config.yaml
d_expert: 256
normalize_top_k: false
decay_fraction: 0.341
Below are experts of layer 4 (counted from 0) of a mixture-of-experts language model. Rows are named router (the router's row for the expert), up (a neuron's input weights, with its number) and show model dimensions 0-255. Each number is 500 + 25 x the weight over its row's rms, rounded and kept within 0 to 999. Numbers have three digits each.
After each expert's rows: "mostly gets" lists some tokens that are sent to it at least half of the time. This comes from a sample of Wikipedia text that the model never trained on.

# expert 7
router:443512535477520511530474511490527505481506542516471462492491530470459519504515530504533475501538502494497527559464546514498527507524475528520486500515505532544469494464512443488492541501497558462495502504483501540482466488486470503487461476508523523500506505505508539536468500491518497517521465473537513495464504469509532450489541511528455487507485488514495426498482501489503550525477461499476530511520499461555440522503495489499501468480493507505500497530526483496506474496505495502538479515516452534500494476454469558513478518452498478536517464482485469509520523524492508492495487503475524460533467488539547498517509492516521465540509502467510514512493498469477495499533472485555504510452522509493500483501519467496485485493520531531511477519519476509473512487529543
up0:508512498529535551517510518465524467475526491526491510501457528523488517515512468480498500510530485446527510490488522471521564517503542501495490510481469513494478523452474512489491509517495541515510500537500507474492458513469489534442506507504479515489533496531499522549502532518482490531506458498430496462520556553476504522471511489467476473523465509491512482495489521500523508461545506480513479464518504491467488512496519535510537471490477464493519497510526468527507547455521469471489522510485494553487491499527531482486521523522496496545502489536485517486500487496442535493424506520542477513496504502477481490493551526532490506509505453517526530470501492484538507491479540510502491502501479500476491464525484488496505571550491454510480521474510527516528508525474483
up1:453450500533545493527490493493530506493469514495482493498509514512474477506521470528497509549553515496488538519497522489476489509516491492518510506500470502493491496506498515525460483550499504468540488493508516463509499472498501500518483484500486511524496514468481496528503527495548490487428511498535531493503524478474541485450536530448478412514489512545538493480491521453518536529498502472509465498473483475513488496482502491505447491482500463538511534477502462533504524530517518491529483473503471536506523484448553509478501506476491477491502525468498522550473534510506529526519478561485493490475523515506493524511523467540475470519554527501486490540518503500482524493466507508516475495421491476515459515511563496508483517489540502502487480462488479466494533515486502
up2:485476511489482497491485516503475488531506552526441539516451503494519468479512470454524488491507525580563555510517544546499499500478489481467465487487511499487496500550514479499470521497504529528488454524496503465462496517491497509466479502506502491514458519489494542438506512506504466516524488499529525509471495536497557513508516478491519484505523520489495492526477499483538456517513481567486469462480480517510537553519525478502459469445494490505496462485503488449496484515494537459481492477462503508515520526463490536524504490483499508474519462523468525459513487495509456475518469486504500479476502513519465526507491542465503510535499521514480502513527537492490442506495480497525537511539493466513536525492489532502498495504531467531493490545527481505476493487480513
mostly gets: " sub", " Sub", " ent", "Personal", "See", " Preceded"

# expert 9
router:497472498493507467502530509512503484543523469524490484486512505495507509514520482476491463499556502522496512527544469486498485447500484536516467507471478553520473537475525542523493505483529461466464514513512512523490477463497474523516523542476521530505490476530517542514476515490513498535541479477498521517468491521487505469527525516474487511490472478516485417491482508490552469543524498515506535525483471492489517530500523552458516479514493482506460495480523474532506482499523491532477467513477461474525500479533513524526463531477501479480523511518456483493488492451501559489533500468518520531481514514530478493500546501486476485479525460482488440534516526512491559487499465471513461466496509504530520495541504490543527507493536491529427486477528488506491471482500498
up1:423531515503481536505474511521515468488508482513504483449478480491435488473481512506509504478531509481525507482538527520520546498521497512521502501479511515515491481474481511502511484510494524497510512477486470520515474511472469531511467494491522510472433516464461468513553493495545479528477516533513532497482484478504517481490483539510496510442500492482527492493488476539481480486517471494585482493516522532516496518531526506507478494525450494452504530487529519477520532494496496473492516488513476515438527453468475523502527501500502482503456476492489491538483535504479495478454517557487495508527544515519515532474486528450481563488513474510554514494521474473484473513525487457481528464440478513539497496494516482483509508489514484496530518548486517480498498474529519
up2:462466518496504493501523533507489537483504506537488507530495489488497530513534438480510491512476493539520540509540503523503486525510460438504502465564476511513560484512508467505522534496470504498515480494482518521512464448475499487495504505479488469448510521477469524520493497516490486548472532530547488533493539539496527497447515470482486480498533459484463484492490512504505537490479504483507530522549497478533461515516537484494486453510513520500452470547500486511515519496508481481507505497503520515472475539503483505479529506491518452537490477480527442470459471481526512511473521517459532482564519474526496539521515487532466511510476468456499484513494461517513481492516495503488519513471503461516505481533560500531462528477503527499470519500520512495518497465488544
up3:459512492538466491522469513506496493499571496500536502444546501472434477454504519471527472504517515499535510532529462518501469533481467495512504488531502523533500516491489484483535526470445503526516501511507514532489514472450479470518555472486491489504482461522487468516507477500499498563436501490506501455501534472495499495486490474496530513532513484488462482529511496472480510514495489533550516536511490440530494522494513523535528472530503484501501472513495503501508505481478505510516488483546470553511507500501462492517510500486504485496475481498495514469519531472506497430537483518478510476483501501496553543498495440558523522531469487528524494519505506496536507494498510500490466521517550513520485475467551483538480497499515508528505528464503505487504507510448462
mostly gets: "|", "p", "P", "ps", "ship", "pa"

# expert 15
router:481502521497527550502491489484498519516515555522484501500474535481475486540514531513541511523494505506531499494482521469493498498468517476525475534535510467491527503512488507500501531520472499525541487483506504496440482471495534510497543528508530505480525480518526486508480533501483471529503473509472513477430512519477502448484503477528448519504426505494521428519527536524531537471531530504492495496517499525493498497489484525511496509509488507509532489521515472492502465453467478466480466476470529550544489523514481506540536522488529453522471473488504510495541501505460521447533517501499471477515475479437502504530464497509449484514495486495500495485474507471525511511496467516502471496530474493497514454537526502491494527541488539496462477484526507516507462564461469
up0:492488511472465512528534477539461534520557482558511509509481518468499485501543500494528463504521523471439537487529473472505459511501489502495440508470521545523516497489534505520473480540510526527497536500517529510484494516539452478470506516493489472522517447523495514515500463499508467483516501479496467522470497526501468503434491486511485478439513497508448487486521534507497543505490490494522482509471510519492465525506500486511522519511533540576504499488508551483487521491485525524473465493484488474507479517477527469546502492494517494497547491540521475447512492478503459464484504477447514520451456540520483517498451467500481515498486487516537512511499494471486520516488496469482508498511481514518519500540506515439473502511508534525455503503533488517515476488501514
up1:517507514505472484540493543451514502533492510486425498505505508512425500506462472508521523488477496528494488468496517468530534528490487500503513516499513473540514487505550512501491518517510510459514472479469532514456494480484443548548520543500544496433465532519500508513494502469499530505531493524513493521504498478506502482467482530514486449492489507469457499496484528461510504466501457553527533456534483476486509489475483508543499445490483489549518507496519536533521498558511496533482510484464542511486499484502495523513502499485460534478491494547488484496501531480501470437489502435504475477497484474498491544475492520509454452497515460481475472504511485497505515466533472511532476464501517473547506495529502522493519529508489524482499514507492506502503519501514504
up2:484500524493533528507503459488520488503478492537526480496472469487490491498514469480503501506454518500478518491480480496490483466494491475502537485490518460470518490530497535465496596494483533472513500523491473521496469556469546511520509503449479472457501502512476479495467532545473492517484497467506527492503531509514508518498485520468488479518480485554500497536528499505517500451501512506497493514502456502492510515482469508505540486512529516480537522513458481450492511500517479518518483479517457540430487542487518462520482525483565473486468487434483497502514488495502482496537477511498486494521481505467530562516443484495540496549518498477454499506521545472508480501494529527513528490509499474484515501534521508514465478456501546502502503509474512500523524573499519
mostly gets: "″", " km", " species", " population", " area", " mi"

# expert 11
router:482496475506504522532497508484478449500505522492511486510466429464508517505494508504546477477512563495487501498533561466501478487545527483513477491496508538487517496467492505491545543500509501492513509502518502510509492474435476538496543519474526520491478474491443470500555554505486503505474537516501515515449516488519449534474492456488481498424491509525492458520518525504518502472489492453522521505515502529565516567485468511516519527507549515487482495487517442475484525506492482520467507531512500535496521521493475491497480503514487473537513497499478476483498503498481475471479465537492507492516515487466520505492490509483492531501562449537492485498516504485485489522498528484470500508505540472541482522534500433506482488494474530531507475503486486520515474480471505
up1:519474481466508496469504448521484488506445513512509470532532481493517506495492511492491500498525515536493466484502513476494490532510494581500490536514484502509501517441486549504482526512503515480478493543509456522489491510465503542482505535502494518428526487511494463497495503500484489493476462501524479526540523474554488494481508463542511526508480527483484457502495568486506483462468502527552504521528505482517505504513484578497481507496489463479484486487508528493497467529494462537513508493447528468536506513486474489534485547504484479509511466506463445542521503553491543482482550488513500495470485484476477514501503495506471512493533466516527468506507505520502525499553484444462501507537484473549485538479495485514534475512489531510465491529481472499499482489502496
up2:479489491492490490468539529497521480550491499489468527546486488495495523494444498499446477522447496453505562505565515502498470507519490473525482469511449491530533501507528508576513491546499487489479510535457525494528450513515466474506468494530496522508469542487463502482498503516488486533457474524544498499489496476505515472526474479456495501478510552475502476497497519480502502535505494463514497459442472499521480501500512506472474524516517489509494472536483508493528505492476493479489510519486516466517479483504523541552504492489491517521547521510491531501529480513486531471502523499523480516511484514445494518508458503528477481505509483555513503448518526458528493540440497493517494518479516506467515529517515504515498492537491511488500569491513525486487515513449460
up3:521482480518509487484511515487476479514538481494479491514518504488510512487487504480510490473500503490499488519518460478541567434507466460534473537487513528509523542467500507540477550509495509523512487551541530431486530504507521507486518475501468458496471526519456492493550501477524500521426508472468541485490480489499512530501499524516507503481480545502497478508506459479531532502490496510516519523521463466505525536478490477532493462477547502505477442481502481537521521480525493497494513502514518541513461506529497497504440521495547507505529522531504521477528534482529495503502526483492551510512476481464514500479518531509529477516506509479518492453531522476499536484475503543515488536465532459452521516493516491493485482483492535510519518532554518540485541464485502
mostly gets: " an", " a", " one", " some", " each", " several"

# expert 10
router:483454543520497518521563471497487474479528498504488423440493511489511516474488476500470484510496479492491514508516559444514503490511514491513479528495459502498464503463575497532493534500535454536489491524508524500466512498499485471503483473443521543531534493498530486501489520518550496527497453531494497482495524486458549486490504507540503487480499496502549513493556469486554496458519499497507504477485483469550463506456493505528490482520532536523525494502491512472535495480496492501510517499512497499497487517500491487515492495496530472539449486518496510513480477438518496477493518496484514504479533544472470455536502540492537508535501499464516455508494489513484496477486498478481508468473504512472508559545521477469502457505520471539511485508516490488518507487462514
up0:520510501501527490501494442467473483497507498522486495508536457506490486513507484485473537543484530512540584518532480475469535495495475507473487543526514417490558500512474512550540525549452489480491530512482491510488502473522478512515511514502515482531480509460514494478484511471506507506482518510468543518505477489502490491500511448504516499519464493502498491443490477492492483531490551548503496477503519487497523523502506466515509486475471488520507487495484497520494456495517519479505504512504537474512478491527529445492525495475503469530527499518466502496516483505497535510455474512525474520483451501511498503539488491473470467477489492518504498462513471516541517522517516473532504518446503494491479448505503556465464536485518525550518535521534504513461417502499508
up1:482516512501493501499480431529505500487496474502425498480463474485482478457494469503532503539512513491500535507568499469491472483504495523525513562476477498496475460506520489561504524504466483487532499526484501540524497493512475478535526519473538490545479487476493473503513507531547510502514452484486501482469455492472487489601501508471491490493502433509517495467506453485481487500497492480510481494522493489511517500478477501529508523509538513520492522506481474538482515511487549506480478506507535496502493506494535482456508477504488517498448489552460508501527526487491507491497495503452460497520489485474461483505472511458526465523519495499496521519554519477442517512449464485479455529502489499492526494523506440536484513502533481534491521484485507494531501509489501
up2:484486493508486470548455477507483541495507480516498483499540499508496486495474479471527456491539482498469474517535500492503540498483538481491501469484526472527441483514550521474476553523461515500485507517533521486465495443484505483533469487480545491516479533504466523472481513554510554516466515508538485519458456532529503526473518515517491514489504483514509501482492493481545532516498496489522495459461490488518546515487441494498478490545526532547536506485478492502520456509510489512474517491487539475548481474493579455509481526482482485495489513545511505446491519510487509521478490516523534506512483520484483508499536494454482483505521472470491516515535482507467485529498502525520523509494452528500560464493500510511501501452537545525511506514512481470500527481502504
mostly gets: "ated", " other", " more", " known", " new", " him"

# expert 4
router:463515489507505540483482473505490450480501519496503504510474505459474483473504468477484508464518525501515485553558512494499520463508487505484511510446464575512550514503476508517519469489503526519524516504496474515519501464545438502502524467485471463521487516490480484516506519496524502493462500437472478514515503545506486496499475486491500481500474524487504436496501510474495511463494492540532553525506473487520509508532504502503484520516510475490478473496510515514510496506500511485471506499493488489490518565534533506479493523495469492561505525521484460514512534491502490484479481543448525483509474519470525504491471496517476507559522483534556488480542509471470468489507476483487512506525483470508537474518532475504518489490514519590476508468527501536530531556469531
up0:490498500538475500493517481486522483509535482486521485510499472487470488530513534508504467493515516488495481491521496458490482511503477524513428542482516490505493537493496521468524504491470487471505500484506532500513505481520456484493433493454518545487544515522463501475549529557479490503482479494514482480443502505525511468481480517487484534474513461535507458510486562480502521475524533515496523537480476517473458487474523489504475557490493501494461475432500506506516519484526485488511513446450461480542504471524472506483456479500488497476475481484494491528467500507499477492511514513497481502466538558506493498521512454570477509468544497533505479508501502496479492468491504556505517553511529457504477525500497506500516491474485511546491476461536525457501534473520502
up1:499516540473553506526498485510510498473506462516482504500490457500485509519499515546505492446502502477502492521517516452478488493477468531489467460477472508460518503517542514479505513528478450512528459516491483517493497492475497541492474481475531540507526500546505496488472490590520489512522520487531491530516522502497495532495509525485541503477476510463478490495557556482531528537512498498478514538518487430534545528450515494494512492538490513495536446457493484483498469491513531455524514492494502497499455535459492515463461553504470500518517470458524484522457530516511537521514513500516485483503494514506463536474514483495490490509548476486481495501469483513461514478531510527517462480521522523501513464514516486505517470450533473501491497511530510498487455523488500
up2:489543493521549513530504532514504525443463504514469520510556494527515511482518480516473480472504535480477504456458506501465450498486473513526517542511529513470512498510518480479480501545511474479491483504496512500487481463518488549500525534500519501506532507511470486512494472463508500504466543509529519500483546489490558482542487511506500464527460497468489491494519467498471501499500476482502526497507508493516458498492554500465507494485476529473507441501554538505524544473538488550519523506491503500463511497490468532502516460501510527528504491493486514530482502514506508493479463531524499516498533450562477493535478472490472480542506510473445460497482503552504456453540527475472524456490494498542488483510488488514495488543492489530516524514450483508521473465462499
mostly gets: " League", " team", " Cup", " game", " club", " Division"

# expert 8
router:453501528467477507523515470522473501475496501489490454528510513495522487497485488527511490510503510460489521517553488503478488475500431497539516494444502482495483489478499517505562486514466540533520489518513493526488500528485524489499489443516477468469475499470509516508521553512520507496517506459484497548451516513476519512477460515470482502468487559531487460490521523487551527557474521514502539503522443469566480507511499498527500491503473524480468474474507505481554477484494509464504486485485476475514465506512517473519495519497522464539488486555485502502490546483508502498501500492516509524495512537446515516500493534483466480496495485522483535489546524459482519490540514511505452530463492441532510474494496504543470491529530480521466538514522469509523507482478513
up0:492475526532504461478475494518527506524516516473497461514460518504501512499499513486463447440477483504504541499505504507476472530473533479472481468523491503504489502492500506497482580500549490463457455550501504503513505469564506503515489481490520506493563505532497509504528487486475460511486471502509494502511525520488499480511544473493485462487514498504545527521494442510481511480501476508477518469500542500480512505512479553514468494504553510490502522492480474501532551464504484469476485506525481500563518468506510523540461509481478532511491487488464509500554520495523577504540486526458534484545517471524477457523522492529496498505543507474544504483491527521463468475477474475496508490472497513487513496533524495458485527520476477473493507505546512535468510500489495
up1:499516552478505512506536479510511507468493520517431494475517498465487544539475450514459509554481517555559498529511513517483458515489514492518528494480449510509515511502522536453492502521524508480489475488500499474481492491483531517543498494478483515521469522506499504538498464484491540510487519538560518490490494463526481496443486490507506503480476477514482504501467523482523536521514517515508494519538513464496506497487500511514512503491512516474469516500495548493518517501560450473512466517524494516464431518510533497482534495482451474476478445526476479503529526453453492527468529521555537499492459514502503482474514509521497487488499510474564471493492489526526487521435469503503481488512488501498491525481542470485495512476520542495465542489500520479496507474509504
up2:472502469495500459532494460527516528514532528505506512518504485497500475493552496515481480486526531506513513482530550504515522476547560505530441462537513505504472510526491492484536519449502492461486494575486491525454469490529485484471501494465543493535571499498509498522460529457479520492505514491490495495463525475481486500510534519496461496495514513506511508468492471520475536502507495494499480460519485481521501501483542485497457505449515507536524497432472479521504557491440541528504488526515516527495560503506490493503500476473518506480490490540496499536498505527466482492479492552456464506522505496507453530529524511479468474547525511499469496500534511464521485473487527504509497494473518514520444493496486467478529488483493461509488502493462461513498508495479511
mostly gets: "–", "/", " University", " un", " School", "("

# expert 1
router:520499491508516535516498465514477500469508486504486490501514523509463476511460551495476442518515512494532467480542502496525514522480503513501524501514518511468485531490503488517431577479470488491484488523499513510463489483489504516547468467546515477462561548501457467516485541482482482500467504496505547472507487527519545487525518479512484497505425465488529454553494504498520516487524567517483527524505494473510465502474508532533446498517520494514509504519489502527501484472497480505495492457509513510549501506519504524513473497494505504499495511521484525506463511472489493474490463513469530493489534494456481493533478476529474486525479494453483521482489500526495506479484474473487539477527523484533465472538483444547526510532509492517456545501529503533513455511476501
up0:497490460469485544535494461511465495439507488489511462521494459514488526529520516514494472488488503513511525529520494525494490514507485503502504525512502505500455537487515488482528548474455516503557515490500499528498483510492517499522517489493502484536539458482487471550502525497547510523467517462548464491475498505521492484480487460495490523518489492482473485478529465516527526474480491517484484486481499480510441550471436529554534516455552526505507477512501497454485495526445484525518446493535503507521528508462493486517489523468449497505490471490490479481502488487484486486519501546480524505527496490476516474507524526536556530524519482497534511502555522472491460491523466506504492472502503514507536512489477500512463437507498477504433520530502493459501468468481481
up1:531464524520531522476517478514465424522513526520491455512516490519531493512491500507470530536525504489499457513514508489490507506478473472451461532525506486482542506488485519488501523467479484501497504554481503513507543457482544522493489509507491507464520535496496483521479520505524486510497493489493551493502560508462528483499512482526496511485446510576476481471490519495475506471469500476517488529482529457522483497476471498523492501495469540454536471474493501506501486463518459480518499510512511528488475479497501473506511492458475514539528489518483496510535533510503464490496467490531511495436485508473524510497478491499507493476558552482460475490535511495517525497471485486506504498517457491518502497525568515519488525488474516524525527504502503413495452547486553
up2:484464492544463539517515547492462515448463541516485495495513464491441491515555490533481504546460525430531532482523513502514513505450490512507494500504503487505493502509565516455449466507506515474505514511534500530471491463500463490515499511547504486488498499491483473532443529504500530485528503494514513479486488479511558459534502496458483489542498525503532480489529478501517491510532476523525532488521477473504492476503509466469487488509473495493506490490501510522521501452499434521487484507481494508508469502477439508431522472482498488502486502516499500497510517484507498481483551478531505508551534493507473500501472486530511529509511532506491474505522509516507489474509508540435488486463502472518499540502514480551497458516510486533499535470510512515512492563484530
mostly gets: " ITA", " ENG", " ESP", " August", " Spain", " FRA"

# expert 2
router:487531504439513516511538516497532485486503497539483437521461474480461510480457485507507481476506530512518541484486510525482502509508500487478468497457499477501489515499537522475524538481504529501495494500510504511458478501509486509512464516475537481466529466530462531512509508527519461504507492560527532502497474494503531508454532453472501479487504549496510437523478489435502504534505498531517510528495493496533511514499502500501507462497492517479518544477489480471526522488541522485468502527471500491496478491515450523539495510529558444511490477508515465545493554469532479442514477472501507464494512509485469518536514495515450507496523511514481548533547517488511529477491524485490514432510514460545511533505487519527518503494504473493484507498522465456504500502475461
up0:489481502542465481517526527495502508471523475480483460475483508478494548514494501462531474487507449483480553510464492497506523503511528488549497516497525467516523452432509529482493503522475514512531506478538524499478500487518487500544484521451510522539531473528510525466520493499489513517507463506528504512463501488538490514517482523548517473490490470472513447551496459545484474527499453506495526480492481500531496495521498494533553482528497544497486516471541519494526495496511462477495496500450536527528489494498519570499495476497468441489515498516506507510565478521512520485525478451485466506514540508479478458482479509474501459516491464476533504503503539536562449511504497494485484484502487520493496524537503528502521498512496546508501514494510494528538512476538485
up1:519549493483507472528530509507473478530483488478500498519536494440471502507488481487480481514513491519489478490532520523453495537476504525469494539456476489509498520457547528483527535483482519507473476554499516526454466519481520507539471501474455548518527547517498506510496482506538499566525488498525489492500528490533510482484494472518523546505503492468463468524502481457516520493487528535466535482475471477550483495485492508491488480509503494483508506517494458471494462502482531476517442545461537490533477478481493540477510503516498444502536461535464518549523459516443487506547483515483523488496494487507497468472501480491479479498489494494468493457502519525489538472510499448510506529494481471518518531527481492533539485519523537511478484480493489474493466539500486
up2:466484506486523519507466514521559518508490480525494483513504534519495502481550485478482469510500494481480520460491514455479461509492489475511477524488508532457499531464511552508488511540446528473505465495451546479465482512492503471529503482494492538509482479505444515476494479508520527488515515488499473483487514497519504470503504556493476472460498515500487493503466483496475586494530479473516470473479501468518510489528476507514524490489538480520480500472538494536497493488489492482483513519502485485521507533541465488545451506491462502545501539510495515474498529497503514516463511518531459511525487525490480520515523507489473505524487446520469504501542531536485496496489513434523512527507454476508510548534514425483516558490465501516480483533548465468476504522491520
mostly gets: "He", " Genus", " since", "Ind", "Pl", "Note"

# expert 13
router:512455522492505559523462513491487471500510535517506511486481533472485488479517503507463555529519518492502509523506490476534503454453522516462469556471505473479487518474529501526500499525469486499525467524501505508423458459511522532512531521535487528504509547499503507474482490461499484511492488484485533479494528500469511464523469468521535514543482531486480446493526546487528524464472499482498483539508511485520512476455487496526495543552507482489535470464496494475485456498495499524524505492486471515520482476489514487500496510508484482513483512470434451521490498518499480505492475536511501501476454518465506523513493525509460515482504547480491531534564515460472493529559505485490508453483557494530488544496514506476506486498512508546485517504514515516517467528490495
up0:492483476546504486489490521497526515469501508490523524516525502451454483514500428514505542492484495492480510522449501502511458484510520503460529506490484511492498532525486480530516553532476478528533481489480491526485528492503490442542472513518474513478500556488513523555514519484513494458501479447507503507497479494471491503513490475500487496529502511515501490575496456510521431484517482514500485491518507474503479551492527515521515459529498482496442462502490476471516507462501470466518461502499495521502485499523475548520534517487513431530527508490478480514538494526479548478495475501466520480488494497479484476508497488557486504518550464505571485499503560478492483475508473505488512464533493466497534495487506493517516537489550480505466485487493510489549523491509518
up1:493517523517514478473509514453488473502540495528493532517474495479537478479500527496511460471542518556437479504492491510490488447511475491530488472504511512524515481517504532504534474486456498502519463549496477498468514487520460468456498502478482516480458521486478503470517489493492549503463496508582504490486486494534466496538491509471474495486522511501501511517499486554502472531497533472505494522481497500532500519497510516520479528474506473502525505524495501500503487485435471553481487535473492516516549521523488530498455534470489515539448502513467452528512513492500528512530479509523541502500467498494530481524506486557493480451474503469506485553534534452500518482485510508480507512480517496500526515564559531490485465472523515512494493458520530480522482494501464
up2:498458525502552498519504508500487433510525584518525487522513525446521514494522496534497511491460511505513477511491520499488520492475525484469484508516493492496511490488473499501530460516469516495484493464471481498437511485547488500542499470496459501486479516521477498498523509500478548532520530489506505522517491496478503554526468481492488520475470513524503492491486482497522559515459496498562467504530485466520515511465479491519510524523531528480516502509500483482528465499506504510536487532503508499570492484523538492499497513493526485470456494500451478514476495545474512521474480509519521477482478482475575490491472510482524460519497512517494503455488537474499496526527541509486505529498541480514458494529526467480511488456463512512470510501503509521491459459407493
mostly gets: " there", " .", " There", " age", " population", "ghan"

# expert 0
router:519518475537526495451505485484502483502532524525465480515532521516486491504496474482490527509509547473498555497524555534527488516478465511491489519482472493509507509531501481514505511514464476507436466499541491487479467399476534474514521491502501529483486510498501520466507533525457505524475485481537528525501498472509565475515532481485488495488451456524484477527520499521553481536469502517465512511540438464519494532491543516469517504509480505500461515503506495482513461505459452513505518484472491467538504541549522501502487501494492505506508495524474462505500514469526528522449505519493521501496506528510489549490531494479502512523489476495470488499475519502485521543520467471513516483455444474521482496517531513477481526492537486529474513479512498475519466461484529
up0:508501510513519481518552532475526505491463475508490475542533526462467519487458529519530501528483498488491518490507500519480463510509478462510540536490488458450522484529502505494526514541490532508479462515529475491487503495504486529485500554499493496477493491509484554499499484528478482531459509500460491539429471537502541525490508531486478490544509498478489511476465482485488515535512508523549532506472450479509539537472507539540513474509476499460537490473515511525511517457503498478493455454494500514510479484494463489490538464483489470474477524507542489500512481494495474487465491530519542485465457490481499531478486503540503468539486477526474487448477515514542501486519496464538479478514499529514522492519553551466507505496533477497456495480506515504472482480453472
up1:492461520502475524503534498542491524437512514496462464530509479471491493480504497471478519525513480488527531472507525500465506477470518496536482544493483534529508518499524515508490472523522493535502462464527506530485491498496552495527529484520505497493482549471504524487447536502501479501513433500477492509481499539518494520520526502486488525485480503458521513544525462488526512475444479531479480478498501491517525523546530536466551483545518500566467449490469486508550480526472538498507450518530514487533506494511533467510491501437464504506484489467507466533507479492484534480479532494515472534499495533489548451498469496459484500501507519514524511507513495512483476478499494487496490501474483496534506468509512450465513474505508554544510515507532492539514484486472532
up2:504474502483502479489497511520540534482526471456469507500505518473483504469539498497533528507492513507491494514448479544505437493480523491495515507471507470482534463500492468490554560491445468504478470583476492501442495497499549477549504507502490515508538529517475541516482491503531522497518472479504518548497496465471479477463491543561432480515497499545474503536491540498505489538496484482514500490498491469499522525499491517518486510497511512509533500498485486446548489485474487510509523512504493494487489532510493494508504490496498499504528491505519436524493489497499499505459470488498507520529486474489506483491514544462435509498548480452481479497518538513519512517476487498512511493455483461543483521489531477497521493493520571538501474510549525501488482525490490
mostly gets: "ics", "ions", "ency", "ians", "ities", "ical"

# expert 3
router:512455471529510505566531506508494465512478486534476498520507474492466524496447526500512496523541568490503495517484549531550484499492494489495493524521548470526492507496508484429475506487456535467510461493567520479456484463504496516556489505485492509483501472502488525491505537483511505517498484475550519527517515497501514476482515487503500506474475504470503469462508493488539551490473498517506481478502510487506483533480492509533520480485530544511523476445466504505523497482509523488510430473502493489459513495531487471485492548486487526531486507462498466534512478458504492498544494462531493503467549483489522463517495491479495521489468485495456545506492486496530526514473514476526514472527529494533517492494473472536525534452495469518513541469489479490523492456481516
up0:518447480531510488536509495466514510493532481492450516487450527473500507527509503500486506552487530492490482498476508505493534571514524533481469512460502532537479465482471484517487498488482477475507453487513505494520497488573505495493524508498509548517529533514488518520493495466510476515493542473496552522488527522488515470480507465544518449477470467536530477479471517497505460484513516510509495517521465537506515534487516520489480487481482509480521479447491518477498518469488520502511506489521499486466470468552546506512477468524499551570524513519474461475493493504539504481461490452481497496502447492471501531486505463464495483525532505472502489508476507528480500521513466494435494529481498558460508473490520492469494504512506465485466488509550525482497479476491522
up1:535479489503503468465481512451522472470529508509502478504518471540501545547500533504470517487497493527465484533473496477494510446505492491494541524515522499516506477448496539503501524475516563562475522556504462505503522492504462501537495481490494480505497485523489516521509487502497482512505547515464518555458533537502485535523516521473491468519447486474504481506511516447522515479501499510480508511483502453520516527456452511522522467496492514516517537500490502497499477539480499491517480539509490493537476541501488467502435494548477552489523494492524477462528470459523468453460487446500510454508496488485522457536463504479482513502540504512492495448492495533509473489493477503482462495504539500487482499487542493512472505542507528521509513514535513491502454506494493
up2:469487503531517488483451502524533438480470490521523480521528470475512489513515517512496479543527564522516489514540507502497487502486492522506498506467497480472509567485475513482533532460474518499507472503535505478469484468495490544496457465496493463488466516492477572493474524510511525511464476470487498539501528504479515498506508487524526470487479487457534513496520503517505500472532483547539474442498443510485486501534521507547452507486457527478469487527471520506519535471508500500515460541508432484503568474456533471501532496533471522494518493507491515506510443512484520475509497496473534516497528496503515492526505548507496512495531507528482475530501521516533463484521472459547517478449529487517483481504499512501475531506489489506499503521502466507494528514513523
mostly gets: "m", "im", "em", " did", "ir", " still"

# expert 14
router:502478513528525502525486490497452495473506554524477501517527490477479478498509460494554481500480508515459471521559559502435486463486498475505514501496485472544495545500520502530443525494463537517536467541466476546509465439496502492452495501476505501477510489520464547471520570477521488538463485485515504481490485500491500508498494490519509475498480514518468497500496435524511512506502484516509547507485522487498515486495491515554498501473512523500493531502458505469563535518482494516478506497477506505486474452487497488501480491458523525490541517521495474498492519487543506501497448511501500507504522467456521486514515499541494476507505530479515504532541526475473555471490495483527446435513488510536512514515522522488507531534539497502499519508514490483517458516496479
up1:525527464498512503488505504539449518509512560520528470529466501455498493541521540462492515492528494483513544483549488485485516501476470537511495495506489487499518526502470469448545540499455482487498551536520483524509453478536496497490495521472475519495467514491511528494494513479474458509527470505466540514474538503463501515488426464517521470538499489508493444508538473518488510523501502521511527539498542500497535537539497477470523519529493499480483500508457501491493453490492496511502464525562504491497510483524449515514478518515489465497524526491503451537533500510493497520511472518509483483532481500483504502493501488471517546482490503517523513523477497497521456506488438530484494527493497466551538471498475528449511494483470493501488488466530475528498498504500562
up2:489492531498502515487474459524518516478484540520476503521526508523524496506522472521500487501481538480486490506495446497476517473519516532493439504462524506496473533506491499474556508517518507499490517509481503495494501490513520502492484494442542480525530549514505566506550510506522490485470488488533507504551493477529479486500522493409508474490470507472480509521471503500563482483482509478509444536483511472493537519500486533478487518532463496500516511472461438496502492511469466522560518466535503506508508511511518467572462473480528497505494503492477502511513493484461488479500456501505497506452559513501438458490512503525517550544506490489495488503541468495487516483518525545508522501513527477536493493470499518501493467482529527511480503492486492555521517467506478
up3:475450477521533531538504520500513481534510505490518486518476487498479523534504480525485503493501495479499490501542513501523507532521486440479537483533533550519480489460479500460490505504516484515522479492531524489464471518468487537522514501482489480469535488494527515537519498517516493549550501454475535486400519471524496492487517495513515443522521469505457497500492528528527487496496507489523520497527518523472468516509553518533504472491488513536450496486539534502504475490476528529511468489532451542472523502530498527475508493481465478471471476502491488479480534507480508526507523510528488496517529521499497532509497533496483532531499505453474509499485544529514467520465507444478529511516490529535458453509526484503502528482531473527507498464426497503515500465482499
mostly gets: "\n", " for", " on", " with", " from", " in"